config = dict(
    num_hidden_layers=12,
    hidden_size=160,
    n_experts=40,
    experts_per_token=2,
    d_expert=128,
    d_shared_expert=0,
    hidden_act='squared_relu',
    moe_layers=[0, 1, 2, 3, 4, 5, 6, 7, 8, 9, 10, 11],
    n_empty_slots=5,
    router_score='softmax',
    normalize_top_k=False,
    routed_scale=1.0,
    balance_loss=0.00281,
    balance_bias=False,
    router_z_loss=0.001,
    init_std_router=0.0113,
    lr_router=0.000884,
    vocab_size=7648,
    norm='layernorm',
    norm_eps=1e-05,
    tie_word_embeddings='early',
    optimizer='soap_variant',
    learning_rate=0.00581,
    beta1=0.95,
    beta2=0.99,
    batch_tokens=65536,
    max_seq_len=2048,
    train_tokens=250000000,
    max_steps=3815,
    dataset='wikipedia_en',
)
Below are experts of layer 5 (counted from 0) of a mixture-of-experts language model. Rows are named down (a neuron's output weights, with its number) and show model dimensions 0-159. Each number is 128 + 24 x the weight over its row's rms, rounded and kept within 0 to 255. Numbers have three digits each.
Before each expert's rows: "comes before" lists some tokens at least twice as common just after its tokens as in all text. This comes from a sample of Wikipedia text that the model never trained on. Tokens count by the router's weight.

# expert 29
comes before: "\n", ")\n", ".", " (", "-", " |\n"
down0:060111121176138103159122129158140174158127145139140126157124110146131098114135119146164157125099120069152125117124124114158120143130143107140110147152137089149083112098110076132149145165140095162136089123102161125165125159108137176123125140133089115170131076154133129129140092126116168138112095099093157154113161105153120162128147136106145108117135174118099136135147100086131150141103123122147077110106109146122133112127141124138093117102128157090129180140150129153143119167139134
down1:145136156091112099102155148097116078120105126131113165160135127122178135122138080128158131169118129135140140156095095127107148124098118157148127119164094146144131116147111085123122099141137068094138159131130137143096152151125128104096135095108135151133140072150149110111129113127124163111158125153152149153155113108122144145166170141089122103147094101097150115105097132171141150165127143126117187145130131149062135122111142108103146102128137113134107139097103188109128113097098144
down2:143123155115131150117104153118109187095134147135131147137138124115142137119126133148115172087095098143147143115144125147133092126141139180120106052154106146195125194136104117138145095138130150088153130121153132101099128119132108145126108192100147109151129133113149068138115113135145119092139109151071105183125123132135108122127118157151144139135147142093131137096114169127067114147161123124120141140124139121151140113154112143127118080125107152145100137131100097153160139135093126
down3:126146145129125140147126119146130158078137117111122135132153084097124089147121102124135167138147151163079128148116070163108131065153137140169102087132118110123072163135121119102083168123127130143080150147088138135130127149165111129162148094131151126120178117106124116125130097119096182156143155114117147129138142119118115117094118108132151151106142098127128132124107128127139191146105124139130111144150107110170145096153129181091181128141114122108160097129117150106106127119103159
down4:115121157123133160149096106132159171128109149135074128122129087078118150136125106166173136131163143165145180132102106117101122112130115145127127149116126131163112123127154109132097151118109134139192137128102121106111111099114129106132145150063133175109140107115165125153109145100088133112120118146161155146154158081159119085097140169121075108122129088128104148116159168156139142112113099126106129127153144124106128151092102162105111074173135113148144122135118107116140154114145143
down5:163100117120125105093154072146147127127112121109126065160136120153122154154137162149130155102082154140085137134149115120070110151149088100114112108143132153172121091127066121129147136101096157113165141155153139119101109113165128182153177130133119117160173154142129123138075154117136118092150167111116124102146119136093145111138106133108092111134118194096142162111123141139141157104127158125152149136142146118126138122101142148113110084125126140115117143114163132120123117097127122

# expert 35
comes before: "-", ":", " •", "=", "\n", " Coordinates"
down0:088127133104104152108156096120138133184119143095122139095175136109149154128102158184091137109120139097091109075143115160151132175128141121127108094098110143135155179118143108149127116184114143129130142153112107075136143111133118178136107144108107128136095101130132109155142141131156144114155140151099126132140144123093105111083131141087129137135157109124145125077101126120125114145140158121160147120097112116105149110140132151123142130143152139103097097118102137116186138073113065
down1:192139140162170100149137141073111145148145109143115138143154118104161101106128148125155148124143123146139103154101121085149181155169142136175114143130100114141151140115119149125098093108126092122158110120155159115140098119152136105100122131106115095114070115135117116106092105109131081118087074112132123141122142126109120133119150105122133104119169137131131162144159149111124137153126088147096131136174163134132138142117127154109150118173122089123086102188135107163124171120163137
down2:123071139127147095114164113095131132160130133107134108135101141143129109067164117145100120102149118156133143132111110113116125119132120126149084124074118060152148160154115136110152152115130097137163112110170120133097165129145106161090122132092122167140145155144154147129104110124102149122140165096136176150123136132112145133178163114106125145088099137119193097114120139184107150124110196127101142088105131128122111153115101155108160128113100157103128132109100132122141126138116123
down3:135157131159182143146141132086116140157093117110152134099101084132154144149141123109126124113115187137176126150132136157149116128117069137128111131107078155174088169128162133133133134114136146109149104087107156122100118101110136133126162125137158136129132111116120173126116133149140115144131129121097088172117157052149126156125086110131104111131126094115149093135115132155125160125096136130178149131120133072112136095116118136083102126136150147123110136063106113146095153119137128
down4:142104173121126072137115084092140122165156146131122129130099123092143159139070165154139130109128114071149119127123104182135092109130129126147139124116112105130164107123114124169154106099152100167126115101130118166155107137108085130126142135128151138141135136142143170120145131104091152119099122163129142132166133167155108101098189168127138117144132087099126146119112123177157116120132103115148140116158108099156113082122102166110125178143134131125143154162122084082129121138117144
down5:105155122111081118155152117102137127129109146131123121126084142115096140136152128076132105133170077118118160142149141131147109123109087145107110122124108130146134200111135086159169124103093132140143106116168121179132144157135159133129129101065109113145122119119123140112139136163148110133103132165140114176117115138163154120142137090154110118142154110133107076108114081102103169123148106156136124101125146144111158112141116121141091155106078115143142064177132129096130143127123156

# expert 36
comes before: " ", " |", "0", "–", "1", " |\n"
down0:116135126092097135115130144169121119133097141128115102101114135111159125126158150110144110120124133151128147116112174134136112137169156137128151138131137113130123151133112130071106116108150106133153141096151138048117072158168133135141134138152126120113127092106130139141130135126132173139106095129122128119114169145123115115117129180114150088120108177119117081130134143165137154122075136121141101143072149136088139114133126178133117123201114159165124105167113151068112156164103103
down1:157142114130137151151132109162093107141129160160106120080139143105132113162099132132117136117099163116113119155158137136105136145119141148117098118143100119073141124133151110151092098131146110138135090138131133131108147132134136123069102165113113073107126086113124166085131162163136121106115108093124159110114113134083136186100099163146117118118082101159098104153098178099112136116158138146126153157091157115155103130079158152161112144099148150102122123128100149097099147142161143
down2:138148099116123117122114157128124109146113125119116131156108130131080109133128133134151098142084144125144079124084129138112154103115134154108167167120111118114154157139153124150122138146151154130128105105131182118173179129125111124131099132090136105123125123145088174196124127107084122207116132120153140149148133133160144108110119129079115109116118126134102085168152098179120149073121118148128134128118115088137118154115090101135110086152163131113105098123140135142147154108166168
down3:112059121144129203118143119138067110145081126093151145064139129139154149117164110131126166152131139149119116102118113127102107138114131126110134211098102117096113118127140125121120118173136094109133133139110092087131139092124127095105131124115124144114125136151101156116143180148117146117154147161148113107147113116140161150130117161143142132142139105141147140121172115091093115091125152119146107127098129155134103157175131110151147144111117107133112176099145124086129127088157126
down4:121098141154115144100142097150156124123120117111126119136110136154135160144110196129146166098130112099116117135105159122093130116140113128120148152136107109177160111081136109135141137106137092114136081152106140116181135142136113110092101069149148128111107163146172096124159137171114109168129120082167118180127170088106130120125168169145086162138119174116115113134114141144131161178128101132116124130075147087137133124098143114126136100121086139121130126125128098125150157121145119
down5:118113154090155126103162123074136104209092174150129131103108134119156119174166175105127156135114109116156153111150114122111051098147094129151112141107118141132137112137132146150132125119130143116072153104143119102136141135148163124166103125116155108111164121136147112182097122132136111135124129114098127084118095108083094123143157109121136172178124141139112164136119144156128140118130120127151076159121072146130133144132120139155108112114126122118105139118117153113129111100107094

# expert 23
comes before: " |", "-", "/", ";", ":", "–"
down0:135141089148156121141171112119109062143120129118134129132110154080063125136114119157151132115148121160129161168140120119145120100134138098163165162124169121132106144104153129095124155134140108122111130124149169118158142157139093118139136129153094131126123119098138116119160183110115114091089144142097145074147151142138104093150170142129095122124144112141121105145155123167073087123113119109137140097107118131114149178100123156152143102134086121133149087100134119145182131099156100
down1:118104101179105128101129138154131153140123148143141137148124115143158110122106155087116144094118142107100143116147130116100144097145137119126085100152153135150081125139162145092171112143154136157142125169141118164125106147142119128139122138098149113116168135118147165143122145188148132144125143088147138083141148185108192142083148140120090111150129127104131141165113113148178163083101131104099129123136135096103149135112134186096124094104098147117143140137140123136099069160139139
down2:146090090115072143134136110109123097141167116181097150112143155137120140133132116153148125152144133108104149179088116131106163087115158129126205128133106132136123131126104094148088091117127175071161094132136140161147148151114143106155133103093123116121154138104123111104091118141139140092113126131104147162175130136120105165134144116133093150153115118144122126102133139104120140152168158145136158114117164104141162101121157180120098103148089178109128148116124146150116131115149143
down3:162100120115107133064147128127097131126138117115166145115098124181124154141113143112148186133115152118132124144108091113143150153121115105108150112123115131121155177151157095137133132134154127135136142158129146112151120115149148116072099166170131105141118185141116132133114142110162150125158151150111105127131116098150127145134154128120139097106077152158125070171128108157140168112160108131083108162113150126083139117162105150189133137138104125116118153160113161087112115092167126
down4:121099124167142123109153114125158168194148128167122143087119128186139117121141133151151151117160106139111079097104109134115095123180146128147120096125125141145105143125148129145093098077128148173121146129105121067208115164141144135138127145113109102117153142114131070170146106145102138110115126139108134147092139134114106139123092149115141120156145110105135097135113120142111196131111170122103119085127121155137114148102125113136131117124100090153119121157101146141143132134163120
down5:122125152124095097099137151105119189101174124125105108077140149126108125135125147109104120102125133115101149173132123125111107138091118100137120180104114165141146148081122128187135144121136079141114134122128128166143122137149129143145126190118122114129102148185128115126148138136099119138107123132110183147134083137111138115152087151154136093127141158098069144107125141163112122093158120139149119142123114120178126100088150160095170136136120126132157096186141134109100140123151118

# expert 14
comes before: " |", " ", ",", "–", " |\n", "0"
down0:139129130131100096123141147158124109150114102111125156061116138093152111150111108139136160135149115145143149156124193133126139089137120105126172126106135123108139123170132116081142137111148158195077095122143106122159158126156178171137104130124126124167114141140130125112135104144139104095138139065130130126169101128112161086117108104140128116117166105137142093151140150170108171126090129125150113161141118129123105171111171100127112082139142114110116113136116142136089133141134079
down1:121106140143131138118113146117120139142158141121098116168080129138148083129124113140132108113124117127114126107124157115123054105109160146125130103112140122162101111140158107139114139118117131158145120137105140128117159125088118111132109156154126155131103094133149069129141139110157155090101066153091157131108091121136118083128090164166154103141149085135159156111099153198157110128094142111096097135151104134085144165108125170134115148144139150119162172158141131143099132142088108
down2:120150186132130106112138080122100122086129094155140144118112107105154107142102101070145141103153121163102161155147131161139153158142129116112105138166111169138124123151141129134117148105150139129199101144132111132123159101080130132116167117131117141080117160149106106130132091092131110099131144132079148135148127149140112124123149110125130128094130121124166134153181124112133111190100109115143115094100107086124148164121072119128089152131150092143122142129139165085143149103138137
down3:132150161130116120133144176110140085110099111122097174114128172101161103145167124128143078100099114114114148118126150139114155134112124113131145180112092123143153174135129128130123132157069112147093137142131132133146150098128066066136104118129129119144170109131172094153075139132156133116135066109091104108139113158131090153143112127115132137094123154132154160121124124101126130097150096088137127113123117138119184134123154079136136095145176110105129109127142136121120142132100112
down4:139078175144193143129148106083118147125101094104113113195141114131128112122144160088130121112049137169123109114129116118134168123121142135108124102132140089140132117156130103090130136111121111146148082124105142169115162118130124098130141130124085137127125195145121138132167132105146102161159111109112115137096103134098130148073147117124134161154156159141090162173146114106136125116121129132142129123118179149150084143123154091095119091119114154113136121130146140132103132149137117
down5:111112113151098107132195125130098115123143164145113099111135120129091138139111162089162156144148134104130144164131167163137145130100125133127111111165130078096146120120089084129110132134120145125136119102161138144129067185140107122124135092148141103131144158101150130156170111155103188076194124146152143145117076135144125121105138114072115121167155151136124134134112133117117140110123118137156107112113092121148150130160124136115123132111149116114153142183142128134122073149115107

# expert 5
comes before: " the", " a", " to", " his", " that", " on"
down0:137140140156124149109121062153115151101101096178134125188091134100095124136102129146102145114157142154148134118121114144181165096138157134110122136131119113130128094155144121142120107121088126094161110156197166130130130140134110152097098127132102076095126113103109101139145111146138118076119087112126102136149119124120105097137090115137125113118129183119139099116137125131129103152160121110135153106133094155098153084135150142129111164159149118136153164095106161103174152125125161
down1:140115138130115139137097103161161149080167130145118128114104145127191086144164123146109135113102143116134105136095130145107121162126083147118150145106124154090113132146135116122141171109138122094108120128098146180104154113128154109113136155089155118151114110137138107143126110089189154139147100135147145116140121137078085130117142136105153100093106085111114112122092092143133144137166149097057149166151099180136102132087095145144157143128120084145115123139107102116135123108126145
down2:100125107124113095130099181091158150134133162112097126167119154141139119099137140145144087123130108129112127115084134122154133106124170132107148164046096167117080176091139145115151109136136071135148126156116129147189115108139132095127103155092116126133125124162136161203087120160143131127093114097128113113098125138147155123148136137128146132159085136167101143134120143142088125179103116132152117128146134142158109128145138119127157144092145104124146119146127148100121117142137107
down3:107127135131137134147160161122159148126099113110108122153098109134077189115117105176098079128130110153149089165136144137113149149121131111086114152143151090120129153134150096116127154166153085105108104081152157072121170120128123086146093128131083162143123138126125120104161106172108139102161112100114120178113104160128111117128124129128114171112120157143146131128105157157153148119147122129140131127099073118194130144143128129110137145126119141093164126144179136103130141129118131
down4:112140167110149075134145192132130163142133107135131133113140158139109093132164136107115152121163149130195174124115186147136128124147110123102141123142099091114124100144152138134075149130157108123122102121142113137105088154136143121166071164132119139129097135132085084120080089128123137128133093144140124127110126094159146111121130120163119141139128145130117113130160129130166169095124113135082113098117159109079082163145149116100120127169102141104106143130117128100139156094105112
down5:102072111113132110105151113088095108116109126146102120134121115115124155134166103076119101133133138098152136128089137126153148110093121166151141169114133113091078090133086118132121122163145105147107123166110098151129144159175152120060128083164109159152164158112127121150134111117108126137128141164120136153127135173130097148108172123112128129101146092134105097139131144155148107167100093148178118147182156119133155118161102125109112119133109099127141127146113155121154125141136167

# expert 20
comes before: " the", " ", " a", "°N", "°W", " /"
down0:140131165111108148118104117115138136136131112113110177162094115116139120104155149141104134155080098140152141107138094105113123121135136114106118184103131131113125146128111158108136163146126119140151152173085127129118129101144158105106122126149096134082115104132156101150096155161136132144132098137120130081090169096107125110112165127101109137145135099151075141103115159091148119125129119124143132141154108122075171133151086070101155145192164160088136101143106124136118122111163169
down1:161128128101115124102115144120127128145113147138137105126142142095149053133141121119123123095106126110148117149113112098141116154164175104121107094108123114127120152159120169113147161155126163183112127093131116145118101144090138086156159146158128146149114117134142110143120131077117103143127145129113109113136158107105091135116100155112087123150225131117153119193119121147122151159114161117066143146088120132142125128123162133153114100156119119138163112158133107116121153102134173
down2:116153116107103116121138154125164145141129137152147152107104111068153109166100134135115099101141151097115162104184144140131083146138098105136102143142105104117193116121116137118124145084150119122110106166122177107078149169118120161127162164156121138109160138146170152130107148142137130120115169139156129118108100114154109128075136118100100103134097115163109134134149126167109168118118105130131142120113151146126136192171094137128139100087125135139114127101144174155134148095119118
down3:153098120138131137154130107135156124129151141115145157132134121108138111101075121119149124123138107147085145142118150121116093103133061113145135117116121153150125114131126129136140116148158137172156075153178113111105108153096102176131099178101073078136158125092163112132121105087127095100108109112129159143102157121121169128166100136135137096098121063094134106101085081143118120162095139152123138127169107119123150144147156120108142091137130141150165120145116098148128139146129144
down4:171134129128124128131108097135113142155120168138094149142103116124102120155170173128081158160123137127139119137135129082107134118182093094138113121167128093162146100113138117122143148158090140155127124070113115139123104125102080093077166127121139145148097134132072139110130098128114121159141160093149150107117140145151156111134117128124144117133124151130101141138150114115106111139205150136124102146112169125093142122138136132177138151095113136071102086115167123100134090134128112
down5:118134082118123124114143138120121089172157088112101137108142126138123129101143129143109103164134138141116150111124143088141130131151126143130180120129136146117136114111099142124131164071136111131142142114150118106139151124114079099130122096064095109140174130149122066128174122141120149106134117144122134130119165122171136182133117131145116127104100113115118098088156124114174159153115120086131111118082121121149112155148139141181109103141193149114125171098130093111135094170177115

# expert 7
comes before: "s", " of", "ing", "ed", "er", " for"
down0:116133143128139127128146144117100130113115115118147130143142137180112149110156124133141075117118105099175134134080138099142109067176092148156145111109135140156134121127102166154154145136115144079158104137158094092099132136105117160132164135076110120131115147107151127104136099119154144125153112122109170140187084085141119130129159171161163101154112148123129145108126101120145108126110103115165144134121153120084114141114175117063163169162122157121107125144125102152116144146124137
down1:101121124140163109139101129122127113104119146082124117102127178138134121087122126109125133094111092103068110137126137121154127098125097148101127129141120141076159138151136139164128112119105103154152038144105172166153175116124140161107137110136116098132127175112173152189119153101086121132115132106093126156127147125126119137125129122138126118138128141126152071105146134100181094152107157118135125110121131161124120175148121163170120120160140125132106162100115124127167155132105114
down2:131158134113148122130155109110110130132167145155111094126119096155148103100109106085147157127101123089154155176108136138136085109161139111109113111096116114119104162123106142089115124160144170134110115122102096088140131107158140114161111122167112103111113146144141134148146150152146182115099145146112137130159154120149165111120159099137095126126102107137106106145122133146138121151091136085113123146061108129097113131140150111144078175094159114170158190146163108144160101147136114
down3:133113099123087130100125155095139138141131079099133118148100172114120159141109110134145185120079132107141175176118083131087115118129149110158097157129135067120124147104094138134135120134133122107093110177119127165119111153140143167057128164099126102076126125086124132119146104107096125094116126111106157112148117140132117129157135112127147113152157133171115141114106115122099151154174127116155148134123136166140119141150172150145129128132128180153106125129149129144128096146081136
down4:143124123149128137138162135151141150137108153111129131140095123133162140130153119098132133109118119134199107097125106144132080128121155117159137126116109137121119127114130141106148165116138073119110136157126165092157156145131118117109133140129121153083134106115145121139153148144073121165126131166112077136141140140167129122120126109108123123138159110124172128084115173118146108080059098150130159102157157136134108160140123131113113160206160164105148102150094120128173117099071125
down5:168144143145134134079103104140140149086129157132140110133102132146125112119106110113138119149112165081136166118129141116163168101167125118070139136101119117108135122133108146147126162140156120125084153177152108151084139130132100150170106111123143138137122133162101110129124152106133173143168122125102096111075088149131130082112135151141119133080112090141129139076113085109110170135182145144160081109156105113103154098114138122148154139156154133132161133112138140120092109134093129

# expert 26
comes before: ",", " of", ".", " and", " in", ".\n\n"
down43:118101121127157133143162160133119165113114157172104153113131099080148118099119135117145102146163165139112156084149125106142092136117070128136112141116080108140126114151073099121137139130149143196178115136146090126135089146146174133159141156105126187145143148160131148108148128150110115149150094136153146147117088094119106120129149124122096160126149157133142170106116147126120130123150108103100121129100084150124107089141170124131118147166114163163102091151126140106123138119110138
down44:141148138114153142144124141116102093154124100152138124110069111172150131106118138118104101135117182151111121106092109127159100107133121138156112152145134145142134134130092138156154104084105179163128131054165111175147124141136155138114121158128140120109106138156141066096146141115110134107121133144123142142113158124127119094092109122161136142109122118167109119164087129155107157121133166128120132075135099114120138117126099162107198137150126152132116152110101122125139198153109145
down45:135162131124107145121131159095093129132134140123115132168146117102100104136127141153101149112100126130099148127134128056138159098115107109128099105130097142115119135113077159154118070158103132136148129173141144147127111108112114158100085141138129092148131113136135168076127162154110171149106131139122119120144142112096090114098098104145153144152130128169100096156148128153153156112119147114137153128120126170073127128082131087136108108138149131134164104088200122161143157134104107
down46:125121103112061165120085148131097125086105154140133100126159174103119122111152152120134152124139129117085154141144058150109147072094109183110125132141146099140116122111123123125119149131129133116123094167151139127085136118130159154132141124120129116112128147114122135108161078137167178134129131105133126128139160129114146133129148085120099133066174136134121103138120119139104148110129102087175121162168138105138144135117125140138096123162139164071119145134131155073159132106104131
down47:109122155119157092131144129164156153155152135112143103109136115120097135162151081114137156159129128145117151097112118095111123094080097131168172141136112202106106100129102107156101145121143127170073080126124160071128101128134142145134138111121155135155117121118128099114142104063111121114143132075137141145124119090113123144135117122119152129116134168155092136144153128096103140142145099143128111184159101141105099118082140142076122134121157121124163112131116131126108127120089155
down48:087120121129101110140161106151170128083150159147109104131146141149101132137080131114182112132117130143116166141119130124139155091147079156102130123099118148118148158158154140139150119140138118138148146130158132128106100174115140124163156109145097141099157120093174101134179089091119111120133146149126082137164161106112121115130109129083061104103135110156156135115108107118139161121114127136138135097078117122133183099112136129148126088140155154127163134148121110078096121090132146

# expert 1
comes before: " ", "6", "-", "0", "1", "2"
down0:121139146142169146131138120103132090119143058116132108144106123129143129084146119126155114139181107171162123164075096097169170147110142124142147123087107140142106139144143096107127107116093088150130121116091131127160129178140129125128174134134135106142182098115162085119136145153121152080069115149122139096150127143106135123112088123127148162150158109119094111118101155137111186134139149136126090149173111142104128115157165160136126113124099110108133157113116133118144146135127122
down1:158149147144128117098105154138141152121131118105116160123105153134146134152131169135125124116139127133111114101131115093126131101113110127139108148110130195138101096158145144181116131123149111123127100134152114134148161145140159129079156114112093129072107109142111183153151150122074127134109107141123146087122132147132185101116108124123184113120155121156115077167156129116110123089105101103147127120071124114105156149145153113053111163124095185150115145118106126118151118141116120
down2:128142135116098121083109136162081154138106150147122122126099136100126124130155115112141123125110163132155079159188125091094129115148080123118126156131078139163143096147147123126149144102131107120137145090139140150158162115147103162148098141131089143106107079102119123117116140135115124146149173197116178102110108129136169101136128128174152124120160124121085144125122123149124103180140103137125144171124146095126136160125056163160134093109134111099126120135142135092128123122126128
down3:139130128113138103138138174144163156128121154121124103195112088134125141159104163135087124098159096129129134088122093145134133151098125179117147132170119127129084113144098103133080168139124149149151162147089088101119115131145115139119142090156116121100137096111152080108096165100126130153147142135114167162113133150135131075117118119150127134147115133143154112158143116091143163134051123107155134152142184128102124096163111121101115085108142113117104103139130141130137110126133111
down4:130098139092167152101116121119124142133082126103118141110093097117183126132146108150134154125139121094111150126109171144131140106149111150164153139131148115166159132129161139101082178140131136165109141091129108113129082118153170153116135147127082129123109109112141109098090148162089143131152112090078138130122125088114146077106172143116142155122150123103147091114114124165124144126147143128132172118159112142125088097156120143104141143154071104098150118124134134100101094147176126
down5:105100101102106138174128086137166080160133157101162130118105137160149160129093194158128130139162135151112127154114100071143113145138153077096123155133102080141128094117152145126128107097123147128120159103101119156112117169092134163125119113139126102104150135132112109116117096174088140147137119082156143132128091150146141159147126102148184124119145110132131124129122085160101115126126114149109114107143135126157124153098119162113132187121122135144119103139118096115136149171101097

# expert 15
comes before: " as", " the", " by", " a", " for", " in"
down0:146141185136143095111105083140138130168160147084118154138098126112106111115106115134149121136128130131096131144089125157141144153128111143190126136121096166135109134101140162172149096095092119104095104140114109102111120180138108121100150155143132159115110094132131087119140086138145144134117089098142122175107161074124141108113168112125150124179112135119130133165110129097117119092123125113152118120117143154121150150123112123121101150178073171142091169111122125115135087153118122
down1:130131123085118161133130089103121152147112155143097130130111112155088165141161138164135128132125101115127140139158109137112136116141167159134099149134168143148171100109156136088124123112182090144176147095112141207174128119145124138097146119126133139105141138111079117093084125093164115124102114098111095120096142125094112105184154120084145109158124168094108147096110142141168126126108099157144152163134129128095134161110132125123127164119120143092127144138154103133136139160139133
down2:151089112101106147091150117154143104138109143133101134120119096154095160175150125128136147078111121148130156079111132145183157156154139149151117068125117098111082128114133142103132171155154172148117108082130113136100118113177138151115102136158157167138109170139123098108108117145110143116151114145104128158151129113139121149150157130108104135164122154133155163111100115103148108110123145135165132091117118128150158127156112129127152142158107197127112072132117136115122103090139101
down3:136141127122151116112157133130076127127127127090107148141119129110079161100101142142105134165083163145101154100119110117118153098154114143164154110143138121168160146149111115108103098169093159155136156131137131096140126120117119137143150160141070137183121130112114185182138097161146099148127125132115173104107105140094149097089107137140132135176114118083151169104105119117096121119117129113095148130121133098088120123117114137133097131120071136146117090151097117160140130106144089
down4:146132067144114143125078135153146172163153091115106125126139167121094175123060124167087149100167110107135119129096115082109098175118109132127145147147116151140162123130132082125126131088142167137123128136131070106099108131141101111165118120151137101113133131145096097140098122109191118156135150119115081167154135131119126124149139129125159156129101163153171136149148143120112115110145110115121156090168136103137128134143145139130101098139156143142093105132159129117150097126114137
down5:126113158102078121116095129102114129132112127129145135143156128152122111089103114131106163170143127168130112134118138148137107093118163155121105125120123125148127123174106132091147146144123143112130124139124197119121096179134165061137107137107143133113124138113179165118089107174152129115104149130135110128105153161115125166138151162105136159099137107152093129126146165128124150101140092100132114108141124098116152161095156080091104122118138129092138148104066171074135112125136102